Experts of a small language model: 14 layers.
Below are experts of layer 5 (counted from 0) of a mixture-of-experts language model. Rows are named gate (a neuron's input weights, with its number), up (a neuron's input weights, with its number), down (a neuron's output weights, with its number) and show model dimensions 0-255. Each number is 500 + 40 x the weight over its row's rms, rounded and kept within 0 to 999. Numbers have three digits each.
Before each expert's rows: a language model's description of what the expert responds to. This comes from a sample of Wikipedia text that the model never trained on.

# expert 0
It responds to: Short prepositions and conjunctions such as at, for, over, up, but, plus word pieces like duc in reduced, education, ex-.
gate1:550505528559540511516494534487461571549491468499501556518496468527462615524506451466471502526539516527460466495524526422463503543523482459486558531539567519569436498517511493484520563617530525542578537477520480524507420572498469497453406486539540501472512499520491546486507505460530501508465457560464439532553507472549421558512517485542526531572474503477547553528527514455456582480502476446577491542474497533552458478533462555460527517410471524399526446560478471448492562562477512536552428478480578446493466492519480498468499439548598451502533530555487497555562511522500552544503461497515522440527537469501502502531420498477504462499515510549488489580455469461489492462559467459544579489484473497500460487455458431527516551526482454412486474509460504449483503495533478
up1:532543545588490435482528562518493572426451500457461546466450429528504566465497557519445537515506456520452536458461525520581496473488562509560541445532506480423443485463508597447491514496496489432491455448488542521489485509536568525468520496482478566499492485511545429520504524471483526466470506545502540483477505504462486514429526475558481535534504582475489403512485450503500487511525452534566533525468530520494548541543493484467529500541554580444538458465463464503537536469576453499465406553489538564497445474496508506506496450508466489506519467513499551463474517468481513485457489470496520543551543483508492540549578569517530483553442595520524503526488522526490487485392561493538458621537519539517504514430519515577524501468415465484420507520456513545542555484423474
down1:442499497425410491511501450546554540463454462442515500495517515556528516477529457516425490540478531540508562432494496588442499543491512443534561488544518520456513513512559545521398485527507482489515465542437535463441460494473533466537509437464546419476529496417420489460460586529507464501446507548445470521478486528423517494557576509564440466527465533550502512470517493528496470462491480490444450446472427545505500520529543462564533504492527549499486454498525498429542514480531450504476462408555550485502495498538441493497515543544565483576514430496459466487522503492532505463481560475511480525513476472512518478473475442476580425486522515491559565460581493480488434432538430445485431490428467417467553521508544418483510493533475485453447501532496506516521522535455535

# expert 4
It responds to: Prepositions like in, on, from, into, during after verbs or places, e.g. "played in the 2000s", plus the piece con as in second.
gate1:468503528577467479515526494511463437518510439477476518551510404459538472503530573530413542485569462521555441447452502560474538429513493468423470500536516480479452466494510426516498481498494496488447554577495529436579470577504485503519469508535549500509608519414443489477540500512548522542547428543462485501467458596519499507518468545548476531508452525461499451481477416426521484518522494515513520543484429543511560588438497552482566485581532479561472535475541438516548481522551515539458542545500513559498500489483480454497544445454468465533441446539467499562513443489437476484492501522483465526463539563458494495535524481521501455512515491452459504537481514460524529438486492484484503546529425427573541432490428523473565530529510491465556482543473495442513528557497538
up1:488511476493534514585439493470489464444526481510563474516586540426556470457445546536389529488446487509492509505455489470522533533507572484456572457442557586507500432532523520400467462441473455455496520550439494528572499507519543526484523537443537504484497502491482527460509481521475482510517486516583501554446492493506511456447466492500484511528509508439502458500552521525485480514484529550501495494446499581448397491485503540477581491504454552535444440502541481524500483480505466529567569523559524558501501480526537558534524475539445496515567425501537514518504598471455517581476456439379409526574517465402454511531512457545450489491506493503553480549439539501479538498448515548524560431484471528489499497511511467487503472590507471498466474513478506550495455525474534
down1:511522462487579493496538523520495475558493513482542534413520442482530534479492541504555477523459416483515486433512547458478437460492521476498509485460462502539445520528439542374531439465552532495472519597523499542436478478469474490482469527484496484561570473512506468556514567549534472449480468566484495537504507499470556513466458477536538557517469444507472497531538473466465491511489504498499470496454479453415513511504508497476482496503473460469513547520536510538568471560434518524552405540459536445520464523506498549499460513450511513505539445420519536524506433515376569457478479423527366527551525477488528491577530526493465458509512528511561433549559475598508523526491474417467548485466477543513504531508466540499442511493568495519561540478456536526590487482442447

# expert 29
It responds to: Word-final or syllable pieces ending in o or a, common in Romance names and places, e.g. Alfredo, Louisiana, Fluoro, biotoxicity.
gate1:570437542557472534608461556450523466445536489465545477498444543490551486561419498487456513476499492469443419475484437477523486468583570550489482444520522558542464522537449471476510536412499531551478446542521491433503517452526434553484488533538580513484521522488489531510531542513513489493464580484505507498482424507477507544476484532539440485480536479529536498495448445463480524480537457530503524583577467593519508615529519479502474496489532518448481442518565552470465558453482485508511494485519476476499486481492483524518572542497482574488499422437447481493501551540474447483566469520449472449477497467444553546462523538462523432519466489481443492429475516526579570520485556449517523496420501511537543423566489548492493460487503540525533482492499442460522513489478598
up1:437486478477511515500468518566542547510531463543479523501534503443517457525561477517508568565496475521527499544532549587483553489526468472531537540550529508447461472592544472536589492440524524452468568495518529522507482463491536469490534528438560489472559522479440452478548459527479474518414432466486569518530454516553407484503539465519506502505513496471460572559527509545530520496531551456518563496437536475426539485458496540425511516536471414471490554477470501517517496519550584502538571481475455591463493462430502510450453441508447459433493512505455510525572483457440606484495481474482498507488492534495487413524462473502429479462528454444467479498458532483517506446468523543436474531455487525453516572528512472567497496552438491545492485564428575471498447466545475
down1:448549567458523546518484433570516489503486492465498504522581446511501513474473465548460559554415515542466488514489492502446451513527543529490543436547545528488476508537603535472568411514457494482514517484492453458540583530485543525412486467541508493492489572567493489476574432480532526495481521483447470515487506499475496550530526491546445508476580498552500555524503525499545586501477462493504466528505573420532510446459566568445487525535452544477579443511451521519477495520524545512498472545468492559427537411486484583487540510508531531435493531584488433482574489508515577541468437442602508535557493525527522535481434461533473496524479519547461488518572539528492462535575482495504463506551480481516549511469472479513531479487561560512454532464545474445477497481519436

# expert 12
It responds to: Mostly the and The before nouns, also its, his, their, this, and A inside NCAA or NASCAR.
gate1:551491520540488533549535575483519540508569448508519465433575411480516557497470476508532487464427507462443512518489575509524438559535492534514468481542449483529481482485438452498503492489429514425549507550457471491525493473553442530458544517528528458498479510467572499494513537514528458555514538538511476533486476519535505547526578488473516509486486523519443490395460593544443535492544459428497492494508464500571441535476520504487518497504492435460491449468490476539448478486506444516465481454499504513524509486505536413509515506488505569488522555494511557531433522540500493483482486541539547544442512518531508428584453528403543540508457512467543474496512491515445545476564457528442474468529430464616486443429483417497540505475454499605502530531521482504464587373507489
up1:497488477475480403421458369517486516499490536449541491610465564540540480516485493498469522524571475534557494457522492467494540457456537465491569535405560517481530550521520546486456524491568500583446512471520521495519491539486528503533496524434505519506476515519418493459447450493440525441501437466493504466505514459471543481485432470547510468499496501535556519537500407500510477506445544597485486508526518516407527438487453496488526520535494517538538535512569561441493521517499478522527498513499495452453489483504498562485498516455524424482506444486499422421543512432521493507457534528478483477557473516511472543402537522585463453483567475509497523469479569486507427516388453462520529503483546495395496542561496528516445496531525460428459527510481518521529460580483511
down1:535532441553482473548486511437570476369539520443511521526509471451431531580512468518522447548469544488472464407428529444559468534511530511426510525521482471537537526564538429556456528484533507525593548487542501467495489493507462519567482509503540559524444533579464477499538566513451499525488493578551478494494545493468515503510491501503563460438509452549466502453418432486520474483505477520479448583426530493491513577490432570508551437474506462455493454482490474523470532538471533557463472491538478533497564464450467502519521488471537467451425533506453549444490517517520496470516547493528511485458498489543472441478530500461540523500465556459582488514489533469458495470496533531441459415569501491566506518460456501570514488433426490526487526550441492506489570583491511

# expert 27
It responds to: Quotation marks opening song or book titles and closing quotes, wiki heading markers like == and ===, and line breaks before headings.
gate0:505523487522536506514498438448455434445546525518578438544557470406524466419532465463506549482508524467477455433529470495519421500503468490505499554516494440464505486507539532512487515458508506478464466541434508562544432442591522500446496450519528497528521461473449456479536581558516545531560516514462511527518519551519427455494505476530533514530445487512518425504504400571491539533501562562565503561568488479513457459503481435437464555519534601474521510411543463520498463521585469482455490522462580491504544537462530464545512555498475523495556442488536485440500463425478501511566535462516542475482474530540467454427489506473481510522510509481499464549411507485467465474436490553512539421506421548439502448519511482505487447492477520556542462525464579474502497494514560
up0:526503470511483472536502520535549558596433518508489509514490533542497551531500539562481478454478518519497487553459484525445464488502508456437462464531463589464493461508499474470523493509474497425526535475530559477506546526427484493515519556445466499514462588502527601468479470485536477433459481551505466534526516431529549545459436526415446542491539568552411579518487543483502508475486450462482546440464462492466518564490534586580490454519450439482449508528518517519489531445426536588565516528541559511525493526563462594471484458508500475505403540482504547541472478549572454440541449531476448437526503433456522532530458521478498477517547512546504497413552489513437517488478543472501511566478521459548475444494506518504539460497485538515413529482444474506508508480417500
down0:480507463489553556520530492535466476486470537476474458540483527478516475551571480525542494536535504515538517427536452485518532463477550511490529511473526503542533482455550467453487555355544495497525455520549511501490487541554580493506464438483498555536543461482478529515456502568493435523486476488533481491450525536455554511441459448394447473567539475508483514535513475452511544486471519490445590389475472547532468531509443518548427461472496512447539543538487477545480496476477469544523551493485457503594446530485518571458544564508551518490462524492582465497455543558425503495524445557491556554471539514567534504502524432541409472543518501480534521532458446511483441519534500463498525508426481474446447549525459542492507507610497476433552533575479527431482535532471497

# expert 57
It responds to: Articles, possessives and number words opening a noun phrase after verbs or prepositions, such as a, an, his, their, first, two.
gate1:535469539547479498456453503509546438523463470499463469478549510549544486426538399476554504482530484490485530543490489524503437483455505512551534478491526473440539485527464513473586516499551514433460522463484519490468485573408490486482507473488518539480480543479559518521531470494475500467496474511580523551504469570530503520534517522546542606501454498474578431512571465518492498492525511524580527523564409478431567467468488451507517501473637529499516395453498512522401435512500440530536469531540548467481496541432446446574453515532460574482428484494509573513491536482489514430504514569459517506495467509520453521551495535524445465489480498548487470561441511488520525603537511490482484439536463522461466496435492513458506479549519553488568437485559505454530557494527477
up1:518396562512486445503476534436545482466491472476526494438513510590430437530478539557457485432449423509570471426562475524520491475539517521531569460507571529509534544512539454490558523496534439493519477474491565523436448471489501436522511520565448475460503411542473476519538442498514460481482533501574525539559494445476529493521523555519474478456448504494499452462462510541553538494543456463505581517530469452455533445496547557468503495413528515510463494454525525547514517499452455490531516479471555554450497472428465483466507482450510520427464483517460487540517577526518510391491506495511529532427473509510409545557553440555478465541533448527536518511417571444502473532489460513504447458520500476480559460525470477434537487534513531529598508467462488531570480472491508
down1:487519553546513539539470454498422473519483544568512544506487490413603526461496438446510528513503516520480525492555448389509503526432502506437540512468481514435491489500409495425525433484518500534459574455586411404547569463461606534534521531515497471520466540455505520501504493506543506528459514479553540541500549454489555456462490536511538513553516501572508438507551505475515411526471511439526509512497480501498500544562489434465491487520527533465512523517443451433476511485483468383459462537516477540473531468485516523516461555414536521447528519517528426534555562490526518503414470472483440500547510528469554485526523583451459537492518498522446480489488564535537440456518512505513483529494511561473456507479493563558591524488436543490505571506494488483470485494524495

# expert 38
It responds to: The piece ar and words starting Ar, Mar, Car, Bar, Char, as in alt-ar, Bel-ar-us, Ar-izona, Mar-yland, plus early, late.
gate1:502511580526511447518465469558508469414462460560497522460512502549584474545502433457502481506450578506535438459463504539513511499538517452587494486493510572466505538504506441485494483537471533518474499536480526418533491510517521504552481493416534437537411494424487491523527555475523493527458514552504499477540413477469517489529417490481427501497499537551519507489444483525521502512515501501525529561547478524551511494467409424513488507537540544506493573513547503523480453507478452469476582523560441515498446533514484544552506496438441486525408431464486489441534506499495482475589470518530436482461528509525481493490467524518463412554437530497477490561428537575521478595462456472498380487549444501500507462541500497506467511495593471511433544549559444442506485474500547
up1:525454482489548601522483624489522526520473491504455501480492490495506515518472559496524459553544465553493505522517494458481545452493449565425449490464436414464450509509446529547496416464533421493475516483547481468512506439533513479490559478523568495490553469572501470545449436496489441468466533436459473540470509498510518475510556510467501474522480508509454557526540595496528527463448532506525477475444498463411453484545558508510559488550468416497534453498490426534481558514458504519522474475413527598503473442464501474480471499511483516522501523554553443500532506497492460567465542477549575544474506506564548494565491394466514538525509494441438467448558501494476521439491529545458524559470458577565483572486509558498489522554498558454537535517519497548480496580453509
down1:512525521496443483531466476497435545521522482415419494543560497527487443526509524469466413525558464498528446519467472469573462525454489513512482508445516439501493530496540529478469605455504529525525548511434504496433461491506600504517597527458519504535454456470502528512502503470470506535452462531449455473507503524552453486513493541432506493481514530445492497452445535506473514521502455498526539527503517543493535372442478508467481430496477423499497537477557467467540529518468524447492524475530527598423495422515540465534459482464451463463575522505518509529585556382517534495557478506432524517443508492544553503477553520508517542547450498538435445462470534468478405508551521468539530498537468521443505453460462529554489526519544545497562492460503419491455574486519574

# expert 54
It responds to: Two-digit number pieces in reference codes, ISBNs, and dates inside tables, plus scattered fragments like ish in fish and century.
gate1:473417503491478536530543450496461587504544498466518483491514445442488538510491485474493501503476435456472534565514494448481543522438503469493505469546507558499488539396515454468560429577522494477530452445572530458521519604536528475464494552538462566454530447451567370544499543500476496460475475532552571488516486499419481410513463450482551493561466542531450609484465567512467517498496457444487519500439444464503553514505508550550463482494558511443547446490489527515527504546492506464562457502553492535537555546542472538489501464510550460520520435445490509511522523482479493523463507477571463501531512530536512461504395541562522555548459546497526483510524428488482460478498488530515429496548479466493547485490398473480510520436474451417501499504506442504473488485513437
up1:477481539488506444549561539483510474468458540456538486510540577501453499493468531468540505400429441481477523520451490473543510526487477523465517392493486495508510477457451485499558441488503475503477437467474445388483502594486500545562503431457469520456468524492541466477474506525548507507534481502545531578534513465476465513550520533505459574534527508505553453558520551470490400403580471457499513509511427501538496495550553434492469488507433559490527495507573516522471503527527505484420580528479538492537486498482471551557467531484508495495557486468485512506523582508506509493475510413507467470455525467566515527556478438447523575499483513529516536520486568529494492504549492440485493523456476483466547533533484514523604521437535473461434542398393531500534532483462418
down1:483530478510536459530426418461516397486587493394517469483567562493473482545495465499524559491555475518492493569480424526508518489446551560507500577500501486493548521528468523503515509544506510469562549587468497408510514518484548496463534522503472530488507472506549488589517481534515450555475538524503514508507559527510502464530468422496445490469513449410498524491387552485432512531539458494485429459506471465526491508532527467469496493503482463535488544538451541517540499555533524569595493534516518549455576490559481545546514476532483445507465541445434528534463424503612534464478521485582497480473468484438479444467475499534492527505506402442504496539547507506537512543560451545505527432560479532559514483553486477507493531502540469519533469468449583548506510482461543

# expert 35
It responds to: Year numbers and century prefixes 19/18 in dates, tables and sports results, plus "years" in ages, e.g. 1 April 2000, 1935–36.
gate1:509525516404525531479466457484467511536486479519547548447517550545467544571511489437576539525550514518468575435536451484589486499500511560530547483519608425478489477467550475524516540541466531504509507507520440541586415429487485451505477521525486439480475497512548579476489467509481515557513452473490548468554452426452474516504530508546561416530467533542511428546523515491499486443492566521467516529499474533461484453547515431485540576462548514422458557465449526470491509494494489529493540456467536466503528496549549601467507549526442520457512496521443520472448522469520564539498481544520527463484435449475490495476486519449465453518472505462460445495460482491599470554479515525542511481488538478493560571374492471533529411499512423498534547469471517510519543498493466
up1:487388517480481461497549536500551453411416512521462581473569395520462442483486509465507516491486450566479498496498475473489486478548449427490565425477531438492416435473500462494479447507468456490429572538507459494464461465558509526461458466471534500518446514498458525462509512495449514555459446466491512529485518506463514442531537502531469492455492532513509530548504518564437572503493608476579524505480536455432480519455407462515487532501539522445478515539512513536536468472477488515539505564445526509507504533466446444410445458450509497461557468426492470462524478469565585491502553524466476506438517471512516491497512420528494431431485484557421454526570486523571515458555477533425500535524479502517504540550494443474489481432476482505502463465462553505531543492500514
down1:518517564504453416527510516543605525523415412567491476478495492506496454558527500484537487496487498576522553489476552529447513512552479450480493548519479557493508424537465528481443587525497553513515519451537524476434480492429493520480499454454449551489481488493462511485435523492512490439485489550523528473579549441529534483528471497494512499552516481550446529459494489530493461444574518495459535409468479489402427438553451475447586491434520437597504517494509446500512560443502434509573514498466520538522574477521496436493506444507465518450451503475562527495507527527509533512475423452503548441521500539489535507546515527522507508539492558530533449532491534498496422503518422455506510452475469452577453568470523543498488480438536555519529522426465535510554579473525525

# expert 60
It responds to: Bare space tokens between words and in empty table cells, as in Major junctions, Primary users, See also.
gate0:508492491553499535472500525513540518468445533551525534592522478509492558521513536429480576531473511517525533440563444481511512505468454553554523566515471474565512542533496440510457528532421542489462455454529476528517457492522489582532508464465551538555514434539479510479414497405547547487510505485461553445511541388487555487494500480512471444485507489570421500560510489612509562501460605537501467503438514419487496514571572505509495532486408494469486481504485489495528495483524458500450503505507562545557513518506506522557448499480543517525488442484498496471480539447513534539466504516583439519495479483471518436480475487479532485513464413487492483412526552515449599553457459484551482568490527444535462463576441517485472470539480497458500472530475447476550483415539515
up0:506494521453454458509492467491470529557515451434488426402451526509544459512496514505537449472535470469447490503430552499508530500502568455491493428542565529458489463546530559568545486444573499541517581543515437474542511508488509455455553474551448504417464537486545516511615519551451471496523493466501466503543492563496435507571507517503513512456520487429518421465484491482485470500549439409518512462515488602478516439450414529476510493509504501535516518519511541493432470502523509492519514500480450466415471475490478488427589491524491479456519495526470475546517467544470565465520508525390566465472482544512457573533526497529467487495474575503461509586473474469609436502495531488489541482488457541486539505442566420525559488466547495459496510497536497525508540542467447
down0:488498468500451576470410523457522528435443502524495512453529478532586573468498496495473564479422490498432445525489469459455519577494510477534578487532532537390505492485502436527551467545511455489469483489479507429500480503440461520504526469567475480491454545488491510541486498531503595460444528510482466454512468511472483514543500489509483486478497412467475529541455507547563485562515596356535507561492458558550592418541425481479522429509531481545516518383555541474490489420550445456522498495461453443556530533437484482524488482546494492462501489522440462514485560505497463470471487541483527449505517548499521522455490493457546483534458544464483490455451465440540459532469576471521435501480510472482476452481528499505501507518429495531498482516523482477540589529484545

# expert 51
It responds to: Prepositions and connectives after a noun, verb or comma, above all as, also with, by, for, including, such as known as.
gate1:485495441429498455521564436513518498502480477560469462600612468421474511499504553452497471492501540459530467461520440471532526521446537497539557499508500509502506543437491566524469474544533504558505518484531564457472447484441426512489538508473485540534477594465497505426480490508436481478535413553579534509500453554494497444549476492502493513463518483501516468540467442526522526476458502515522485486461598522498541545540526558524451524578423446495507532418513532434550476521572514587547530423537483462485442518481504528562516444455434513506464584521508507474461499468553522613438531504466480537453427485486449508476497457507487537441468513531540481491562480490464471558418435506447471457513515472410512495529547507518456485501540509501490540455497519451513549494476520
up1:523472505465483392485525561539486478504531538460483549479524448507467480496431533543563486563458552505562503437458538509511532543476491529460550422516469530576467541516535538565505485508511490545523426443567560498510506460456504462495497502493470495483507518522489481434534546517452482440586502549505542474507495456526528462557524532439422479479426508507437498477516509510477551577517631503533444543531510530503521494437534522481445528504488493548525482479472539559474477464452534612562549515463472470558471496565530466570506460496476520557542494499474477482462539537495478514501509563471528497502514530447455529435437480531553547485489539562474517428581373493471514462523516475510489463486521526514488578552520489537529444493472581481461512393471509510539514543521579
down1:515467538462434516564555545530505429508466512459530449514539552493524482480461473468518496507487486466506512521457544495462418531541521554474395522550511562475428539528492498464496466461480532445492485489507475542545459475429509517525528440549390527522502473461415542462465488546531457464464514523522551480524511523544521474521512448480473519475534502463489559563499490487464401458574497506577459547531532497485461577455558576499467444498467487559519585516452506523487458505506540444563534494481440470484546484500557511456555452465583480499532495500511383548536477464416535511522427479449516517539532469498544562522479525519481400464484467547572457532513540476536485472558546474492481521422485545508497496531429533478584530529512546515463559531482493475522479438476566

# expert 49
It responds to: The piece en after a capital G or similar initial, as in HomoloG-en-e, ChessG-en-ius, J-en-nifer; also ill, ung, hen.
gate2:552542505529491508455447461547443564491451535456512480454508510497421554485463465462468484506506394445510543529515531553524557457456474544559524529439519463508509530501494468500496569489543503614497529545390512515468426470554536558542548422560528586501507540464513457497467508484572430529508525534532441532465513468463451482456502536462530556512512504466537488493438494560474498464545518451524496513468503484462516515536481525480515402467399534424538495523492531546486522532529475495486484475516533520418475573479527494515544495426543459512501492512468450493516516527484426433519518484493550497458567498537433551537519533500538523514450511541411502507576519518466510505493508495519497563463591471531543483460497400522520551488478520588471520435512546497516583546561508
up2:467516527491495526502537522520485514441462448453494463564459458558487476414427508480473482497478459487438580546510527526492518537455545534542506480446610476432519487496505459471501493448522520525495526504370543517403487547562519586474514432506498572528486518429524489458464504473571487516510470499472484534503534505477499523502466446461489593511465599532499478454488480542486457502467500446553570504535483500495500429491461527501523484501448526515548486575504560507543549482554417472494484540501538581459501522497504476507546508511537458531509496391482485481486466540421530431499492510518458503521519469456495582517569393558507462455493510516448442482464510558521505484471494475523486547451541404590494492496558460541492462547474447511557509417539522491528451481539526
down2:509455451531532491495475458503522559480477489488477451467466453417467477513472451429501465527567468558486490457396449517566531503565487494478551565509496573492493501478536499504539559484532456523483524377527471537538491470457545373495479565452510517548439546486476560483503475549495481552506479510461519426566468464454522498473489490418492527524585461437434526518487468573420515509505429482450443471511450511471466570472483479513505575482510523541422496488462473474465552463561533469501497480504566488425565440525447458507440470497495516418501514513512517463425536403496479462496497508460516486484484461438494503552548537481476528507477451564548556493458548498501528574475522463516575480528533483522543560550562478504580488474521487509503505510454488567491468514499482

# expert 31
It responds to: Word-internal pieces holding the vowel e after a consonant start, such as sp-e-cimens, app-e-al, ar-e, ga-ve; also the conjunction that.
gate1:470473476448474517527520491494482508517526509566534446445501491537529562446459472504431472462544457506498496484553502555561483506503499487504507481526567492506594490466495492458539473464485552478480503446501573492537538506448455482496537507435474529496549542489539504576438546531492493416483521495477555520568521522493471514446469561604508471478513502486556520457514412534600526449405514511501539510493477464489490467516488481460489552467536484478529489572491502581522525475558538445455454522561589523479505404473497584511501483476533513500526573598475463563448503475512520488534528592424435518532487545425501516559561497430521530559439454518532518472573499518474510518491507606600441473520440461533492500515490482547551489510511536555446509491506465503452546499468545
up1:458448441463508513526487548550512467532485483531556477522488499497513516473507497473536561493513565480508578455492499480500540506460490557446460505495508472446464471482510564460528504472464465536526508449490481501444526542452480509516482558468484514545554468520488506470506498506491499451498457504529512512498491515449574523444484539551405521468533455438416529508492528490577513412486568447403544463512544521535471560465450462482470502488516520541496583501490438551521540448476481523477509536468515558519618479566400533541531481489506487555470519595519443521476422539556480630528525587521455490514506527485505533529531491586597523458403464438450537443510466503481524428474460539608533532441496480520527515523556581512516506514519543522509479491504519496480514480543551
down1:493519520481535480487587570482501503564519543484489516483523476443470581484510518408574597569570468602541457561495531508530476453531462540506549515550538483543539505473485519565480519483439538485436528494546455531467579490536506506474519456496530533524477558453469488531506513466499515511491522482509550480482503453523493561474463469449460558605490549437539443501497575515475462527502456520511443540469473523495564458517486517542461448479497549461525464444493473548469557518518435506522486586452528512526419516519516504584508507467532512559487515500464433535575456510526479433495450450511563492465538529507431487505542508512522538509489494528455421506476487512454478518459545521454452455471551555530421510482443428555477452506533507525472515442473465565454368447490503